python train.py --n_layer=20 --d_model=192 --n_experts=64 --experts_per_token=2 --d_expert=64 --d_shared_expert=0 --activation="swiglu" --moe_layers=[0, 1, 2, 3, 4, 5, 6, 7, 8, 9, 10, 11, 12, 13, 14, 15, 16, 17, 18, 19] --router_score="softmax" --normalize_top_k=true --routed_scale=1.0 --balance_loss=0.00818 --balance_bias=false --n_groups=4 --groups_per_token=3 --init_std_router=0.00807 --lr_router=0.000559 --vocab_size=8192 --norm="rmsnorm" --norm_eps=1e-06 --tie_embeddings=true --optimizer="muon" --lr=0.00677 --beta1=0.95 --grad_clip=0.5 --batch_tokens=[131072, 262144, 524288] --seq_len=384 --train_tokens=777800000 --steps=2651 --dataset="wikipedia_en"
Below are experts of layer 16 (counted from 0) of a mixture-of-experts language model. Rows are named router (the router's row for the expert), gate (a neuron's input weights, with its number), up (a neuron's input weights, with its number) and show model dimensions 0-191. Each number is 500 + 40 x the weight over its row's rms, rounded and kept within 0 to 999. Numbers have three digits each.
Before each expert's rows: "mostly gets" lists some tokens that are sent to it at least half of the time. This comes from a sample of Wikipedia text that the model never trained on.

# expert 5
mostly gets: " South Kore", " Zh", "iang", " Kore", "- In office ", "-ch"
router:454425438580448444479571487546607478569440533504544545504494500461560413487472519474500536475528568508528504506535498497467476533549472509488516394469491559509501466406531492434494544475515472460520477521491437418480530509492487494502498467523490566520594505541515468516514481494460444511488462528474446485568540570498512548463580501527450515479539497475525528451474551476541536458514436476509508445542525539465558517501425482483536481492457490537507533534495476473553503507438501503468523580513538487575519439584533438548499463544486468438557482498474523471486520425417497479
gate0:528520502547445471587562536459489475466434509528513618492509511447484492482523562500491524549540522446445601413495487558568459571522606451499483476505456580494469505485541460526447475519483476509462502535490521486476441469549493527513561436510488497490434538510427497564478525504540493465560480454484507487501511461564478475511445433497508481543549484443524442427558484469550497497390520577489454526490491414546460528501503541473467519485488458471502504557542522488478496490454523507558504537477404561541466480511529521470543531488496535450499560433482465487453499550488498506
up0:561495513482540519503453459554465530451420568562423523444418487543531508537496487512465418517469522524457591499457474428530526489546491509499448489473434518469503546521446439555608548497501541554464521508439513575493487484445446504451430502478536513506526515502542509467516492476512513433559539503486498514530496476496517497487522555447422464454425456482547523539444508492617469489497508432485448485498481486515519512504503595553492478498516365553515514497549556496489483554481493541535552527450479511511448514497530532518510501515524516606466515477529565502480460504454483475

# expert 31
mostly gets: " using", " use of", " such as", " found in", ", such as", " used for"
router:529447523492431458467535453431507554506468452423551440548510557501483449522447448455452556553451459518562482530471527523472476500482582528532479469531487516574499529500533496502530492545437544535483529478563483511551450425531456452438480554410555557493547594496513493424481459462456533469509489501499514515522464496504519461521490484468475509563470507489499549527551444444482433571533446541501468511561519537513486513476478471487527459539549495511413484492440477563451532467591518589474441491527479550473456523507461542445445492502494475456520490496444457542471498458442548546
gate0:497539493497470501452494528576477531584464498466549532505506538432530505481515465566524547467524535477524583464455550486477466520502509472437422484530550465505386510492514505442613439510442559545474517567550521516451458509496479513546525535539550546498455484545561518479462445492497484520470459534479456495494440565466557555501479452472505480494466548419511452505468462503487463518516566499458495422493473520425515522506445458497486540593520425476494488502502494590519511490475468540495441470539544527497460492540451473471547536487467465488470563368548474504463497535537485555
up0:521469453553477640426439508501521448526471492465551501517441488470504483511518523420522509568475516501477505563491551489533503499419550526595478504520437460491457572530518481569491480439510519453459500416502539543481464433573476569456405507464547475533527526453411462512493437457528487512480499485428490490422510511505561483527462514508521511550517508461476508493526513460444501500442475548516462467490523507467433526543465502460443443553502499539415510505554440516483441537509426545520469517571540502532462506474478514483519594511527476459479534469533494534484463460465543513

# expert 25
mostly gets: " at the University of", " University of", ", New", "- Location:", " moved to", " was born in"
router:505444432499500494529543509492489488470530484543472520516515601470516543481473558521521534489460491498466494515561472472521491496503482565421497492514507523468510501512482539447492512464490546437587480522437453528484451526534405480516535512548442467458514538508568490560515475394485573536547567561479491540505528552467492466499501493547553411463531503516480509584528531543540537508548485498493455528454525406480506522521543438556461417508460491478469453508497483496448545481462496595452545475478485509417476416541455487512505552487568594488455458502449504460468531539539549418
gate0:497432492553590472573547551501530528548557524445498500458537472464485462482613508507495570501461432497514454485530511624496499469505552512446539438566530532561388555452539500557507525460515530497491451458548562442519455505488508507509503525478523517468498448502564488529554495527451538516480509408542540513478457471566475501458394446501499516495566476531535449507532509504474570527446488488521494531515500492514493482511490491492519453521551514504556453461448528516496525549519423478525484545467480533542591497424455440521486501576502551495545514531491463468532451475549455511
up0:544532470515558463484478470486522479513454465552530538498503529515521515503469461511518458503409562549452511452478491486514445529493459446615487511466457513505548491502474458443509444507556474576482519537532497599498525515508476514577562552532483434531477467463441455475533446473515427488519444515493532541521567519484573492533503524493557491426450472546495479553424466501538522478454479502510519420508506554497528512490510493535566511578488449496533517455455503517473474428520544444546486465473469461538448545587504625555535470608496483480506556553510474519487459555490552481

# expert 4
mostly gets: " Ward", "ary School", "ović", "sson", " Jr.", " Campbell"
router:499422501487537481509467548487457516502466458575500502502457501505479501519565455555478466539487546483582522512488517463478506473465495457533496489506523580496518533448450523514518475441475431482555457518580515499535498473486554475449490428554482527520510484537525476481517564376461565418479481465419458491446380514454448526456464504540555521498514429469457497518459461510476472514531515474539448553433507449481526457538470553488503480476519498475512533492471500568441435576460518409519459422508540513527475582464488539498549555541432503547482481461531489546530444432470494468
gate0:513477561603451499535409487518505485538478552449423496468501571532510502473513559600444489504512582400509536500487495542458483438421550474504510541472489517547419610521545493445510493558448525522516479540537538460551439488539588456510493491482515500470472455516534499486487533549484468543556538441519517547537560446456501531446475510464492463468459513515501440495536499462572518526482506515530534512490516431425525461547459540512505510480403435567465437498508490518517510488485557502479495591513478472513503507480502548534457505471483485596476506458494483530537501465494574507
up0:510532532413441489495452527529444563492459485474471504493540416523418504531438445479502487479492506502523522501517509558501471467510518513467500506546562543502476481430519422511525466581509462446531569522470530531401457459513447595467475470475421405513500420608497508516467487509499501485497467466434526583530602547532468583504561579521480473474464554518518526587460547542518516507458469451476488566495474499510531496508521497509524499537498520503522586532505517504494426540580530532516542480477524555479479574534463469502483552542483516492513512505510521484500437507561470525

# expert 55
mostly gets: " announced that", " According to", " in the family", " name:", "- Class:", " represented"
router:509485466535504503496530537413459510528591564461499460440527549483465490430509415468528555500538465469521453507477505502454540458564525485562543521551502590524521548521557478498479511525471491486563511482464533426520460492522432455475478492437567487466543501486511484476454532524425541471479494502499509573473446466485534488533434546436515478460462482602432501502521526490535490540526480557436441510560451505550568479503520425466489486472566495468482463594434537453507553530603546470476493446461458549523536510591484531492474515497534503526497554411508513488547498499505492524
gate0:522441475508502479516505416522433517536521470512505532530544508515492524545501455543448511533497509462472588519583465522519454447551537549477459540505503400525488450473508456521473566570507480573541477542526553533468471468524409498515507527451492438514474462410549490520557512484455521492643529464502552575513421457519526507495484487494476524558485529483526559513491545483501472508514527459449480590493497496472510457528475527337500522429502420504488490556427456515511487492484495486537467521551574533531471557472483491465539468467491498489519451461526459525487483459511521461
up0:526540489547413507519482513498408537459514500536449511513544563480515562518466521474532490524500461487446571437532503562499440555532530528546535520500536468434488546502443488528499581510507507457521482451510567544484466529461464602498486449445463526486471492498544516520535518496460557472596452428515470529514476520542490476431470455565529506530530505474535523591462563508504551559522497527524555519495529585453510468488446497449559540447532483550544500510438535491454507508455431494565399534501521565475534396483525537480476494456525534486575503523505539464535488433518475467

# expert 27
mostly gets: " took", " take", " takes", " how", " to take", " to make"
router:519531554463503492525492425495573455514575531451467532466493496483484571568537550539411539502513528515507449540586515510465507464552468591472494555554512520527488474427443480493463568509464547548460485540492522538509538490534450379496467552494502436480435464481538453407454459438424487557492552495490514490484506508562507451533487510550463452470543513436503556474548447404481464539548478555523528518514496528523462563518550536538504537513486494528438492496400488490546534497490556575439525485503522465492458533544528542482520472542507481498509456452537483485533516465546471511
gate0:574524447491513526514526555544524545459500525494433425435445470552480536507498497497501542419505511465479584511545497515558523383532532472462491456527489486491493434562482436548433471505491470499507464581534460482486514448478531511535440451464541507535514481527492507496550521497438440547506453490464470515498502464540530532556440457481480462452510411393496498426505523542454490516467446554492500461440481567498484511532453544506486536553407461560480527503445500522462472469537487508532429579547481514506542486468497489455453466522470595520486426452465522492526582456462521512
up0:480477566497605508517548420484542622451488524413588511609437566496421515547498479448456519486606467485479497539524486519510484472453518478514484445457491491578483464500385473506485479485503509456476499469586505448522508510487521491531507517451531474519491493459526479539533502492514469515542560471501538475469501496492455483433487439529494523487516483525473463476576544524544502607483525536567496437493475464550455532465443536496607521490515519503508445548480508478457542502469489485484542420473510430495501525473455547526576479515492505502469509494512503575472466538488459541

# expert 18
mostly gets: " you", " \"I", " You", " | \"The", " Your", "'m"
router:467447508459493529516470486511444495500510509502581487497545557526477506557505527476491530573490490514516483535453482465514474531470458451498479525469566552493481547498454576456476553446537583477536543421501497564571459537457472445556572541519538450464528443539492497536471446535484550473455505510528487446465539541534455488458497458490557507507520529503515497548497495484455518522569587473545486529511532474532443560504474514475503507463414553441481568564490472540532511537474490456447483408408482435590537449529544569507558470479510433472525467566462446566436516558489498495
gate0:498460494517486553495529512488468499484415506509525474582552525599519495454552538558445574524521475526512439585454491463472447478495448504522449466487486468534546508438466482601510460460510550479512463522551552509502484499453493479447543475507527384479541437464542459460497466475478492433486444459516584541574530418515492558490460521469483491477513520435475489453466508509475396458483457446501515498491504571499490439460494495518509499478561532460440573508498561461560437460522478536561527588560462548495435532500485509462504493515445506491497507481468557478476500469490429543
up0:472454546469513608549520508525424503483559511456524507526516484457482497503543539497568525539469452582510553520497489477526421467526552511468525505503488574524469508510392451589507506473558450532451556604487546497490456507495551477499479552522483467452556544528571481559514445504500538502516494493490542528494472489515420455539500514508467484487538521536499585491501480475545590487525419494510527507463496526470554484518488520448517459455525531483526527551481524446545551482558516517555523463469486523550581598474506525420498506432616506529472484503509489538476493479519405548

# expert 19
mostly gets: " ro", " Ter", " tre", " bro", " Gib", " Mor"
router:502489502509488499533526495504455478451476473518459589500482551580505514502465524482462526513442515461558476548536533540500519535483576538540541409484530462496494512543463541451543464560549518517495479529475469475475522547515520561517469521513425560441529426504519573464515512476450521561583527496535564557489594477540458527501406570469485482611500474489509452426447500479501562490480521515502450545537514437572460527487469452523580467532455525462522525486485544485451485528455501443464442459527514492543481462495444491452536496398516485584439483544508490428551510518515495534
gate0:488478528448513518485434525466521510523498471474527516557537512536503553479427519433503563527459476486525456526514543505437505545507518535481547442514445498455474488501468442489455513506495488557507518520577531485446427544462544576493514591505545551458442496417528483459523539445441536482550445478476491470504514534453439507461421504537511455520464497493438428501543470516533498422478484552554429501464503482523371509488623492524514512511448433556453501503460492510505565543511475518567446453543539464464539494511521536444466498544480491553548449498505430414495496452495459482
up0:507448507464503534465491495498547489548551458448555500471507547556507466585454504496498553450492510467486527418576488445479443512501534471527521479501529503505479529433534508516564417543475444517519533580514539482525527479427590485443564475515487458440522539541500514526510492534500492541488521531519485466507487508508421503461539540509549408491454480512468471588475520536506493452547518547502474463506546427443486484513507508535433491475442461511452547452460491438373513488461521464509466476589488518444602517557483452533519584532525480472442449473484521456553540449561481481

# expert 52
mostly gets: " \"L", "; P", " \"B", " \"G"
router:513519487524532569508513543490492459509525512517510453406482510555436495472520430491496532517477497448507553506447477490515596455558513448566483530554525523514527500530550502501499505461526478489465491497460476451516481536521474468501526490514557447480573515492510594465443520528451534485475517493533463620493495457476495445510510490491445511503501428567580505526535515526511492494511535619463523517569455539474521421485503469444440575441537528420549465572451622491483558557588522456526507480524479528512526456575434493463499506503480451554500503540566510524531532518500445523
gate0:501496533503434534451516488499525491533529538447501526471503481599508557524485595492494563531570518447524541581423398515512439521421554494523550490593532559450523523400489515475473467525401472511522525455506457473534523446432549474520540500477454494519495489496508399542418505447497492491480479506551532476537466494504518493558391445496513457542515497482459483552521492504494502505474480515512543530503493505498460505581555519462557487545494445532511458464471540548478462532441537465428504468433435559529501524507453487443511546451462464508538499514594509488499509499501528534
up0:537557480477538491487491504504507539602544526546525521517464471453470548483476554537506542482545579559523461484450515514483565551524530442522446543554428565487472517472472547476460538549498488488510485542487505526487462403526571483535451499555529435525529527473548416512595479514502555432445507527487528486488511487526501502410414549474460446450494534527405432456454513507499523448522524434563483489517534463519502454579474408538462583508490507499546483466445470541479478501533501498431506531498481459542433494453502537544506471463543493481466575460456527547486493502524547467

# expert 57
mostly gets: " | DF", " | Title", " | MF", " Chevrolet", " | FW", " | N/A"
router:475524519526541517540495538454534494512465521483472456454538487482521539595506553463430509487538556511544581527462504464438472516487498452487531503505475502519513500482558527511519445452503419493554460558474545513506474509442496487507535521566493569526481509480563526505564482440523584442514549555498530528529440563555499556490481422518446452533450553550439582497501484532457494493578525447557522448469521468506555498467488534463479507555497478498470526435569506523532467542544473460487492491455480493552511582403527526492536499500507546470418563525538408541558403509439517521
gate0:534530518551523479500540506536514482484504553475457455487514485564527495450516456433494515512537430460518483431531507516434471512495523516488586548540481619523517523524459476491520546511476532508500473514556532501552480504527466493579435540487459474522450461490495564545513464463490488436469513487411517467603462527490498454502461509532543429422524450520527547513495500469595495519509445499515511530447541518535438464516498439520489523490390460471506476577543521437475469562496510483550440458483519479528465502534475473417467540408509480444508374459535484544550544540481452479
up0:530468544496521537587529548597480430490455472465461481469481504538521445508519463445488531482491457493521464512516444514435514525452491515529539478467462572472439484464508469407575423519495520553560522507494545527494568483500467493540565435545445506491563462504579558585558485459451537533529529436535515498494537549544486483517407541532508422512520499462539485483505500500453478497396467546495493503449556491490458470452494476426466530550491442521520525470503498471530504523552439510484475461574549490518586513421475484442524523543505563482516483526467515509450520495419539550

# expert 62
mostly gets: " located", " was released", " returned", " was born", " available", " moved"
router:512464575496516565489548535472552555495544443529537535501531485562456549508519501485474478576466472576464471525479435530478452541492472465478462486465410465534496429421476480508450488515534455485511552471550578475499559500460520528542479464468496504538542510522409495455467427474483549457532471511504472456539376476535444555558478485473550451502541536504469488419559540442507427480463403551501471536509525503415506481433533436551457438484536469388475483439486453486490509525484505522551528462508445511501483562471515531492504465509519504498538523472481539447499485464527490512
gate0:547495528466442496503531500516522546545482489481492580498528533534469504425539476527467476435485449442483518448497419412525507467509468523543490496444570463504471521608520488553479549474486513547463478493511564469444497418471541459570513467533464477501478493539557513475508465493522510424481533496485496450500510528417558542497489473389504470489406520511515506492517458521471447519536528467466462551511466434507515486522475403517443497429457518429511473495538510542538513473511474490544520514531503526523618509522471505467548599503548491505459562441498475483577462505458535606
up0:519489514594436525452545494490515392452583484490545506517486539524461503516513541594515506448430406500513467453529529549517470488541396538437435538451490557519484467545390457561485559484464458475497446503487464538563525450520546522502457483550481444576442527585506514472480497465536429462483461496486484540471499582518559412440524473550456490467502468550496433462446521536469454491516555477515535500536513492545520484442513442502500480507483508530542466504494533528477482490495508520505479521455476527503519569459534484540480540458413510530513494433494471545462471509461467499

# expert 23
mostly gets: " s", " of S", " b", ", s", " S", ", S"
router:561489596496462579474509504599478413492482471462548464522498494533496563492497491566546522492555526483513513440507492425494518510431497518567535505511549543550462513566532446447485467560424491483528468533446515477486496476528523518585530545555489462546509544548504553409430512484533427564465518444554462466519511482533505505525506558555437473461536512513583504548521546473487521489546452498475521481532490518463509543471545468433471562488509534556453459516492503509440580447569518465496455506499566532499477461470489448538526471529505426512464484527535508483451572462472504591
gate0:522539561489483422504485490485469499460462520513507493458447513532564554533522539458491540505494492470498493533502550407475506576523540512560456514492522489579576511472536477424451513498477516556494478515475538531568515516529565449534453511623477472489473505574490512503497505595420496471480502492473528470514472443475458509489485522556449565412567581478531476460467479450473570478515552466520566498558511457518433568521572533505484513466466484505517441516437468552565595419539518474561478490477486435487524511467526518584505493500488466482524521493514443514512466435499440503
up0:491529434510481495460467558485476457497494420540475474423518510470459514481495536470482432558401421495438485471498512535517540516427520546470478422533475466437434487513505513529572482522518488506497534486559526511468460544465501606456521489441494509514481503442470515488491461530517491453515456586544498475497572542503525496452483530521498470476490444538452443489455486510447410537564488501429485500503454538509544443470532457478548469444569589481448482516578514526413413491464468505526478605490502554470500471556492478546495542499438433514538444494544487461506452470522481491

# expert 40
mostly gets: " l", ", R", " L", "- M", " R", " J"
router:451492472478542469538422458580518481579557478566515517513484535522574438540500521596540513498427481495512485444472531570521508500500539487472535438528526506509489476525530528578473566509494525537474527540456549489539540537527507467537445584542539411510615463500552530591535446575531443535493539480530542507456538466475501475491563543525430493455499516483549509552476470498499548470485502492445533440525529488459445466467479507470492493456475481488458444483512526465471495591546449532533491533571470487476498487469497542484496493507481555446511514591532556500518412490437526442
gate0:574472580490417486495569469451428491571513473563514460422507539571479389505469419548479511498549536469493509481490492468502405442506484509510535518487526480501531483425542414579570548553493522522484509538466499507436587483504456505463517481449565473505452489494449519546512501428521494561522540541460541502520520422480526441504519481542425507509537468503478550515485483548509415483450541488415464480504503543471471434526427517438465467500494450444438477493483517545471501484453444539533476530480476515511522545463479483481571472509544497510464567498448507466489462545498501472
up0:437504505521521428519511556452528499416481524482460475467486459462514559441488531442474545467531506574467524506433518493440490478503480493465510448538446485537474468492480439451436513516492571488511456527494513551515518502457559516499485533554529560513465475518479496448490504458494469511561451461524430543470467550457396431515520525509546496473510487576489468516477495502511570502499483498518480539481510535506557521517415474533452486527560533512466528524559444431578530502482421455481523425517599600472467509487558500468470472470502434491402476523525482580412587521485545487

# expert 56
mostly gets: "č", "ienn", "ñ", "abri", "ș", "š"
router:523510493497515489585587525439444513524480471495490489469473497494484459442447518462536494444574473519515460566540422471538537511416545510517531539522524472490516511434464541533504473556531508559448436505455486505451552419459510493413456509567493485500471527538498455487537557456477479552480472530500514505504497512493529568517516547469490429564414477461570489551429583549516520484541550477494475465461504513479584476494483424502469551500525512552475510468501565462466519536557517442518524450592508492537412553469531497532517556539486493620462508540521453511515447488485480449
gate0:458538443530497434437474455518437493490549509568461492505472579482490530517471534504405493470591476426554475447548512475472556478485527447474471506472478547498537483467536481461499541463458494550563459403496502514485485536548480477501450505473566465472439584575503481594542466500512530517480511440455505529572466526519528410500536560516485488515473464506486506513463520511447557491526458494502528471499457491449396549504464504459491527507508439527536419538475510494544522557524528507501492382522546461514548499531462515529549431518470509557522480493429445489502546466463436570
up0:480565486579547470526520500497484501573457437505545461500589459511464497538515434482547501470522544531534439518554509547464573450559517516524494450519500516507441495514477521487386546561471463419464488540497493447463520551524488520471522478461503506567535501548553535517453429478509461561507545497539516518517523527421479458501445507539488458502469512457472456482560453521461500485489477568475472517491516455507551509596475546538505520524487461504499516436479643477502506508457475419495507512425416509475580463465546494484545561549463473559452521478515484592546492471529521520

# expert 8
mostly gets: " fac", " weap", " cop", " lif", "iplom", "emeter"
router:493511521471461452517513504522582472438461564511534513477467459482416529474504543497547505558462521469475480530493501525579494531479519498479513537491530449503533511536448518492519477478470552573528551502461516535444528524432550506496446483496465524417487516485513457476453452560512454491527494517528557519558515498530516560443457539483547435605531535507601557471435452557512529492418536545468450444534490544556439476446506539511545601462506588531501529493459538494516449512524491483480558526471504469460402550494533445490465493534460433554520471459520465504578528431445499541
gate0:512432449542488460526494494468549442451546492475464559554557533564416431433507547490485567395530513505515485469467554521521568500483565490528508449542487540479484543435481494477504463465501480526532508522518518466443451544518459450574483484595483516517451582520531499457492521501484512535487478481490617511513515551498464495511494548564543483581463473478472417533485541435518557513480521449483548537508490494527519413513477489532438500433500476498514502553546445478540571491510556502477519535574501490551490503509464475484510482449526518486413517475475462556461371521493479456
up0:543438422499455460538516464468530555517478526520495566501472445593432498436551494518539486501469525520464438519531540491511539583462484492466442493508494475453492553433484530482560550415507485526497510488485513510479460482501572445493465543483486507455452562466476506490455466549451511500471474548534505533575502501638408473527488480487457548471484480451499448466442501496489580571490458474520511518538490548527493516498535530547486496451545527527456467531529458515577449478482493600433496501540457524483361505549467536527444504491444426461502492533458510511510482512496444522

# expert 38
mostly gets: "- John", "- Succeeded by:", "- Preceded by:", " | John", " by:", "- Born:"
router:481498490519417453564556558500430452509533461488504472470532538521541488439575451406536551457524408447557472540434499551514522448496513586497537519580512555473468553493514492483539478550407473521522524542482520495471515506525461462516481500472583536491492562439516490584515522496498465483504482487487534478546481449457534531528495470459501501503528543447491513484480571466529515570510457480484416585447489492511484530530549467425538490557478555473444504516424498486479513548508536463471461454505528560518555516467439501440467580471557563501517470444460534570474443502508495543
gate0:503469535501468515571515463459530468508497532478469527429464581533481492494529513484528527519474463506549532500505425485519494563536506495489565535527571368513518461484522471510460530442536475523575503555481460476509425528566422520481442464522561447518508444418533532540521478499505481442479519407561555492488528546519493485443473491460453491504519521581522488495442490494529426497552495515538468538527486531465491457465452649504518511410536456522464465385498487584554448481526540509502461498479504508593501502487502517511505534527507483527451494487490429523527489563500475525
up0:539492498549512492481520418569484529468468492456521502460461554450427448453561512553531515504511484582466479492547533562512491559554436503510519519526442526512551500523556555480498499450454454441522463503540500512518515472515483508501435442437493552517559503501454489492433504491434515487491509437467465465503511440474430466505478558467525479514513486552522506479485478508477432496425549545409551456486477477513525481512488513474496490430483407559505560443567528471513452487497473563532556471516532550501470486587440504432449527572537464479438495522589444501553611508460506555

# expert 35
mostly gets: " Moham", "ı", " Abd", "ö", ", A", " Ah"
router:437552419477485459503445500553423489519430491494510495525574489509458574546478554458479425477521465457509470470510489516517471547516544503494505463502520437545539484491580508510543528460513410432472483423480435516464488533438534473531505545581501524580480427526437455553449482412480506473587455438472480511527474506477500497438541512494498487570509538534507498524495511529472511553418513511480545495482530511473461563528530473445514499454492454423502505564459457519512500428518473480507475502456540463472459443464524504480505559518504481419534413499408496478556507568533437512
gate0:488509533541497502484575521463452469500472488503585467552528523524538420470481601520453538613459477496541479472469492527590505464504464531411469512530513493503537550473515566576516539518480499564564469551503520558526481486505560504476475534481445434519509441435476525390480473515507428459488476458435441488555517488414531536531443521483462506510512510489561503492523511466463524525530457485485456543561490461466481560563538480572498534538505485493497515563493535523522515469490536543477406431533515515500497481504564595542542503496509407511467507465576542534531507514517478460
up0:524483546515482535469511488424470450501462597504532568552554483515502440488483529511424494574515514468517523532518536507547474471523552521394505526498450498521527468541527528561469481529472517477564511518479446520503477508514525483578517502507509527462396456508420435427446525439505448450494524392477504490553456518448502511498492506510534435551620510555484449436565522529426521522479503482483479533505491445501509559537551555566486492497472450447536463538529475535504514556487583448508547522475530512454532524502466514516545521516552484526496423566564504581528495513471481460

# expert 30
mostly gets: " took", " began", " until", " During", " was born", " during"
router:504518519481502405571483475490470531442525546474449528478552545539469551572449460522502562455556492445583494547469534509505470460563556522529419524535479544517564514506517488507477511545488524540571514578528532457567574498527495521418517528519514440533574553481573476532480544511412471467479504519507515502493559474552495457481479514494543424502475532512442505473516569526520440524484502589533518483554490472543585460499540499500535456497451493529456511490513494561463578472459551550580510507522457487484506549433541535460463495510557503476582505469471569487525512456533428494
gate0:527520434442462501537473489577477561492435451579509490565465536529461463477480467498516525481487523479524520564460505508500569489518537551530456516533487470560448531523502534440516492514512503553541415621522424526523566522521514523476512493549535495472487421498473518491472564502469528477506524424483459461502516429467503456497376450478485518547570484504466468519515561502464534469469508554479436458455475473443532399486475451476500490515414521523469543494504502510561525499529494493477537495576507565481530514548474500499455502491465504553485459523423520589468528415460421552
up0:498488479468500512549474529555524520457499443500481509546523521584507467496566500508522498496511522452513533495493486504453484475493494558534332539482457530501499519483587521501399493504498478490505435561507550506538541537405493558495539457501428459486479389469443574533466565527573472535472509476496526470505517417525469434493455502564499528498529521482514460464486517508506458451454512550521440530447500466483492457491501481488596511444584490534513511499540487498510482479525526487469489525477548510451492530444548501540565442512498595484446487584437536567463576504547497528

# expert 3
mostly gets: " In ", "In ", " in ", " the ", " in the ", " a "
router:468485450473432526491518452534489502522467527450500477502564544496514517542500464543535460458477414547509452554554505474478516473430542544462465443446478482588552552430582452531412478447458471553537556507551509463495461505532526511505529516487499476529534521510502614527542536467498447476549552523542479460534495523546546508530447448538432544531497456456540483567484550490520454516543413484510488481539505494528469500549511438452491578520436443478468433521487508452445462450465504521568434445562438582474534522494442493535475498499486463487477456531548520556515525522559520476
gate0:560537478468577521436477515496601540505500551488469508521508534485499494540498475474440554525533493523532470551452539491432475522401487490508459498470459534459537570494608569482501535510448535506527442513516455488418479504441537535496397473448457457471484584515487472480523505498531531474512557478494515510563506469465500539427480482496506479542547472495586530554492482488464527519511558438530567434509532419438439516517550473524487543582430503552464547450534480516562447451492510526539460461456463519483441503446525498514468495572421470498519474534494541528493495534458551457
up0:537443472523436497438539533538608497504512545536565471522443507530520528483549501502484514527485547535501488543475533478485487543512514478541431481459483445391531507489533458504499523495467507502500504472491502518517488415494477514451496491434506488401552413509440490496508488479526471452504558415519474509486450538518500529465481515512482513525538508602530553410483475521519536468536543490422394511470538473590451545428506529534512509493522503509491525493461440442514527493500564510465491521489480569534441498451428460424497487508512401437516524504586493531499571476397520536

# expert 53
mostly gets: " ag", " con", " trans", " sub", "- Sub", "- In"
router:503535460447472480419492491549510549497471547541520530469490484572515561459419537570478504534556498456538519469529465519478497450528465479513447455515551471509462560508495556473515573526520505547396517457560480501497471514486490519515445439412584556495500444444538487435475497582473445504555483505531512512525514524568477465475500539416495480492504467518486531482497390545529532533444545463438545513484499477495514564430489534510500432516439492497492538437583492523514484421437484572478580523499485474459450449549444495455532467509470489494455504448527473539503477528523475582
gate0:504500477496538432524509456513514581582413508506492510487470459580473471481496481494482561447502498519546484472460477475579526506470461460459475510482623488511570526539476486432514525463545479434467529549560465536465434437463433500478446543470532447535507484495446486493457520487533540468446482518480537592507549419571544538498473447507552506520536439493517500520514464514542554509515405481528502502502493525591499529457466504490458538466443494469456489487426512543514533466501489512547434415497527542521538471511566556422530425547488426539528454456524485551542521480522492497
up0:500485522509516514587525486576480541538419485436495490525509475415448503535487454523507471497505533504550466532502507519532453514445530540484538486442468519486493539497556496504415507588499479518487479528462479494473560473502483561510478517549517514488548482550542513543526525464508478423573523479539435491413507446506539558550502548625606432510551521529468547582500561471540527517499502526503483540532522553521572506499501488534524533504501532541534540552529469446530480508446536425588486530478509514483510494443503446492476513505467495543518451421437427591495504512609504534

# expert 26
mostly gets: " chang", " particip", " compet", " caus", " add", "- Occup"
router:499479600464433464540581575414520497466457500535587485510545494499445463508495499494575481532492489453412508544436483525499525541442425500505432543467423472520470493484467493472433470559560497567451495522523505513475543503476430465464447540465562531434481545474512516474488454527535447490510487516516481547488530513512506464520452457453541536555546442516581575516544515483500444481510434494483554507517480446556514557460461442528483520535502511484549437500524501474499421563472504584471487463504478520504442588530531508488536461570480462480478516500558497507475462501572519434
gate0:505487479501460471476486501435512428515476575462577485561563516508493498447481473523463598443522532492529450519513480511455518470513513486561548545469518472543434463490463464525449491491459497499431561508532518469490519510490424549502544542492535540534457506510422574560538520544509539473493506428570522506521505460495437543549459504559426611485501543478525470519620553525485534532525489493511507495433485553547463483496512529524511471453570494523542495484504607513535461554586542452472560581531440507458475483522510501456474432485485458542513494487546488505550524480588472523
up0:538466559494558483507491479442484410519448497468596543492520517471478570545417557451439523452495499514485443507465439476518461537498521518514514475536537497506523483540532472557497553524503463499525504468547552484463458603489426438527486477433472535552479459523516575520456521496434519439522553515498506524482506515458465442545438540468406544515482514486465473456489454463507478485497529408557497483556514510510547483505520529495467407478460584420612520477542509534485486455549419533515585578501485530503479496554453507532501530520554524540555459471516487524537476496502533463

# expert 22
mostly gets: " c", " rec", " acc", "-c", " the c", ", c"
router:546528488455529538511406564486573498445492469525518547554498569478517551457544470464501455539503554494427516495499456494494503524496485492535522473455489534537479581535524482466485519474502445435473523521419483453471547444474548494515593496499424487534437436520539505502542546524524458442553531510455568517503418518429430566511454458488494489498537533480517519475515492548508559472464459539482519498476533504485488405511493572478454498522440517570504472515547498495520549445450495555520484493491506481471550489571561453587475502534509539498506510601496484580414451463531404509
gate0:487493460491515492537520590523464516487482471412451581475476502546515447500524439502481474536480492518443478485507523453492537491558553517508477591547463564478446562462495475480556432460417529490604505486524510390550535411505500502490532492556488489479494531544446516462439478455525536485480483480450578478496516533533523562541485495466528510522559583445582479473471487505445481482503462642483513500487490501482513418518459490482492503502546576561470455519567501518479440534520524480498478478441440478509549457468489426493547507542469477517518443475487546580513519511471493530
up0:491508485501512500458517446475556492488483506488504503448462527463539525481414540469489473473497441532512593518516504505468508509522443486496448400490517472484545443559486527510563466496592618455479405496462484551470498549448405574436478529500472467506517548477482550466478547470541470543469502519494541447511475452473501482568471522482526475554446455513425476526521481536473505516491559445555496546495518515504525537586552490520545535485532406531565513413472518555507537530526488485474528609553552469519529547447524520459496573489505556423496516498457515472521465505546533451